Weights of a small mixture-of-experts language model, trained from scratch on English Wikipedia.
Size: 9 layers, vocabulary 2048, 6.2M parameters.
Below are experts of layer 3 (counted from 0) of a mixture-of-experts language model. Rows are named router (the router's row for the expert) and show model dimensions 0-127. Each number is 128 + 32 x the weight over its row's rms, rounded and kept within 0 to 255. Numbers have three digits each.
After each expert's rows: "gets" lists some tokens that make up at least twice as much of what it gets as of all text. This comes from a sample of Wikipedia text that the model never trained on. Tokens count by the router's weight.

# expert 7
router:135078122136081141124046130143155127159127016131088185154115159163093133143184139110125133171090094149134147162131079098165177086149100121125047123118187144148122111070066153165117111137186119105088121157140101115102146091102189136106122122092113207134098143138146134135132111148141125189084144135129105123111131105123156136094142064068156133107086188121159134099110122108156123138173
gets: "ation", "ity", "ance", "ary", "ence", "ment"

# expert 14
router:117172059098088160175085103154148110129164069108080165163136162126078110095144170130106176145131166158150133139086155123123137137139101138081138110138166133155219142089101168108125105109136111107105131167160127080092145131110115126143219070143157166126109183132122138101155127111151100199170091108103136125141148105139158193178174158077088080178135087090141140149134081152155104094107
gets: "n", "o", " of", "to", "a", "no"

# expert 19
router:102069123129078122138079155152165100159121053159123155140150157088106103098118123079125171091116190068108161117118063135100112118088189113115122118178123135093112106135122149143163178109165151141117095169130137094110100109086093132128147156104110174124136203173137113069101091137108121199142136204061114112135122063132137183115144096106112128120126127045117096180132155146111132099168
gets: " the", " a", " The", " that", " his", " an"

# expert 1
router:127052105103138158095087119154168102140142091108122099171138120094099097136150160147071153099068092134104131100105154119173144098168102094131055115095111148143147107091072149141112169128149158145101115147140099104114165147091132118130155101112193173106122175113184063125141107131133166136194117156129111142113169078143095137098109122160052128167168122106090125178035074135142121059096
gets: "ver", "t", "en", "ke", "ck", "art"

# expert 10
router:125082118129043137112123162059103034202176106142077163178119144108097107128145158083124148133113156087131113118095115076126160120137108064088133115123144122098165180089150104170126146142121140114110171114133059098101124100111096156126117108115136155076132154153131157048179088107198088140173156095088163110110147120129130132140144084147101109125174113105094107149132121170118159062161
gets: ",", " (", "),", " \"", ";", " –"

# expert 21
router:153137126125123140114161156168137143135210110133095132131102135167142072087149171113093101086097109098077149147119084080119156131128175064122131115167169145125090095036123215175128103112160141116010065107122093089079107159112089100089177089114099164145115162150114113083160108136133105120128088143082136095086173136112115152152137098089144160136121120123140123113124152128112078103132
gets: "re", "'", "\n", "duc", "lo", "fe"

# expert 18
router:102126041124059159148138160137114121120152109138110151174155155161102079102139174125093165122153179150131083114078154142132143084156108094089092106118146124168182178044109170137127098166141097093092104181117103075142133151128121116136139128076132131151094170169118104070106093155086103196144164123135129149129119059162116170067140117093046152150089146114127103116147173156114107119100
gets: "g", "in", "m", "il", "ge", "t"

# expert 22
router:074083112111135157103104104105127083127095065100071146173102151166091160118134198098097183189054159153108154133125117088089133156111116113099092126159143145128169155112135149108174140157130116117115101182140144082094157162137091120116171110089147151160111153113082133120183057128118124177134161137095137141144169086125135154156119118079094112115143054129200099198127117187107116070115
gets: "d", " of", "ed", "it", " to", ":"

# expert 17
router:072096146111132103147180106153123099144132065120077149175137177165104114123168141169082132147088153117127170097142114116118151185139142094083101103147143131111178196143079143097090169109155151114105102127102023081122162136100101146071134146109144180136138145126133126103135121152114137120177115119117116132164205066182093143146132127135075158183112138099092102166061107114148060089136
gets: "an", "ar", "f", "or", "ing", "ow"

# expert 8
router:135106101130121123102118139155145088123129089144078118188132165147110110107166133125070117136166192068139136117129093103111151140084177149101019098136190124070130191051111119143096156108157152154080176151116092142123091165124091114123179199134067147148109158153171119118136176132099157142118098148116134146127126099165161143175074138127081169175114168124117103189109137145153134092150
gets: "ra", "al", "ir", "va", "ha", "ta"

# expert 2
router:154098111060100157175171108123091093160178084130127101128120182142138103073104192070130139106088161097100199148158145108073161133139173094136120105207179127105154093083133145087162163194181089134090155130140083111131120111118118156102168163124137178161099172132126107135156111188133159122168109117111164131162144139112090189143104138096121108093148135092123125135162142085126138050146
gets: "\n", "i", "ist", "ign", "port", "ident"

# expert 11
router:136061116072148137126114116093127122174131117103154144160171121133118112090097198100082152112150089047126174134113094064124134119103118118105138161144186138097142081133109122148172139152142159137091110153188116118153157140068096132062188169121069141133105205115131131070153054155149113118115170138102122113186203143093103214105152135114125137120121158125096135116137130156082149145140
gets: " re", " se", " f", " b", " st", " c"

# expert 16
router:084132099048107177117104106091085076152177121119125151175137125138103156061115143113100147084144141117057144132120054139144117188103116103083050112197207131134159115134097097156125125149172124109103163127090089124109158141107165188068131143127119150131130127104131063154142154114133105170125122145064136143097142076143089204165148118108121100140147095072111118115154115144144142098163
gets: "li", " I", " T", " A", " O", " In"

# expert 12
router:159106125110129151116101156130140096141123092105111118121107149161073089165139141117104185171148178127084152152150126093044161126125103081125066118186181124146123182135070130134116092097165146077083163137107084112106137122089128160089173118059118143124023181109175101083161147138109100148160096135133141110175136123125110175093096153075081069151118126097116127159132136142157117071102
gets: "ed", "en", "er", "s", "ing", "te"

# expert 6
router:079106158125101098116125110149138081150185058115143143158093130163093121072151154062079124131124164124110149085114073179179154130136112105097117143192162141117123094146098137143132184124157183114088162121131063106084109101098107174151215144103129134113118144096145120159184086109121134164153103118066119087105130137106104082095137131076147062114086121111146067142071116170151166103152
gets: "S", "ing", " |", " S", "=", " He"

# expert 20
router:140113155067116129092125136115097113132159097118108146134133113064121106116173180084077156148138183164153103176078154123138149156056077133081116117097132142103116140057129143121131124111186156118071127132113126105160149141085103114122198121101118196116058154111103100086174141167159153196103134154127130170108191062114147125109130152123130150139124160129138080160086120198178165153181
gets: "ch", "r", "k", "om", "S", "b"

# expert 9
router:118073124098107181105111107135151095165143063097075177185094108094062114085138219107102156073073135151080117126072130123131180077188097110060121110156149125130135097097140167134084142119140093082123109101129082116098181172103117157133138108126148144134090132157157113126144147147093119184144094121088163163170114142120109143068163078067110147132168132103099124101095145141086112130120
gets: "s", "ad", "x", "ic", "as", "ach"

# expert 13
router:084099134090075145122096085150088117131168089158113156149128153164140090136189141155122151142121145144078173161131099118102122156164139063107104106146141128119156173112114133057081157123163084106079184152105103129117113130049114099093182114085123145142087169109066122124171142126120103226173143073132155111113210135086093107100126095123121141152118113062093103137067143115106126114145
gets: " ", ":", " |", "iv", "V", "j"

# expert 3
router:131126117128107190136099135094097120211143124104080147178155128123132112135148129072111134130077148089139173109171067088140169114150150088126143135145107145127156101169087165138132150135144148092125141158197114138071106096104117149127167151071121186104114164157183072114120091107139126163184157089084113122142130045144129210104125141142071101119158068103163139126119123133081113044153
gets: " was", " is", "ly", " as", " be", " were"

# expert 23
router:141096079084137177136121080093120133145203099125096116145108163152102094128148161095060135171095152178124127061143135121112149115208082076096092124135159140088153142081136144122126136155134110113114144135166088098060157109111105199095138156101117128152151128168103152122179085191121134155156162139066139123142124062167156160083138139128113120213158148100134128117126153157122115087202
gets: "y", "ar", "ur", "ri", "or", "sh"

# expert 0
router:154122109106105162136116154111114051197184058079136100161163182113094133083167146133092122141115123110101113145093118055129148122095103052086068129128160138126132151096150121146177155125194110120120144110156114112110120147133128163166145095079075163134114104140118157102142118091153119177171149188068085164104180083135114144095144104117066144163111114072109109106140122199105143080116
gets: " 19", "°", " 18", "–19", "–", ")"

# expert 15
router:100126138093101167134131124154114120155196086186068104143117147162119102043158193126114136127102095163121164053111097120162165078102184100120103090103151129072114108117116123074110120105162092102085174185111125131138144103099118141116148118124173202097108172119130110165127128125136136173137102168121173111113124133135110142052137071145095093136117187130159110086125093143176130090207
gets: "s", "se", "e", "20", "th", "ish"

# expert 4
router:143107130099092135166091149136114126152178149070106107160107115116147082108127173071149128141113175161103107132135085109108142068081175105093053103169156126125129132093128170176109161083152080116062121142084062087110220125096140111113131127100072139137054159136148079086170082147130171123124138096111149115126146128112120146165170159033108118128136099063120137121108098138144106113111
gets: "c", "la", "on", " and", "gra", "\n"

# expert 5
router:092068129107097125178101099157093134211121080157135128203154116097091115103149153124132135151129110109108132109129105040151187125129156125089109099120146120113153101046117092107172150140162153148070134073142118128084083106092109121145181111106128145127117171165143070132138168151200135117143160166077142143082185113114145133126190082133124106111130187102102145123073107157150144095185
gets: "\n", "-", "|", "In", "•", "Species"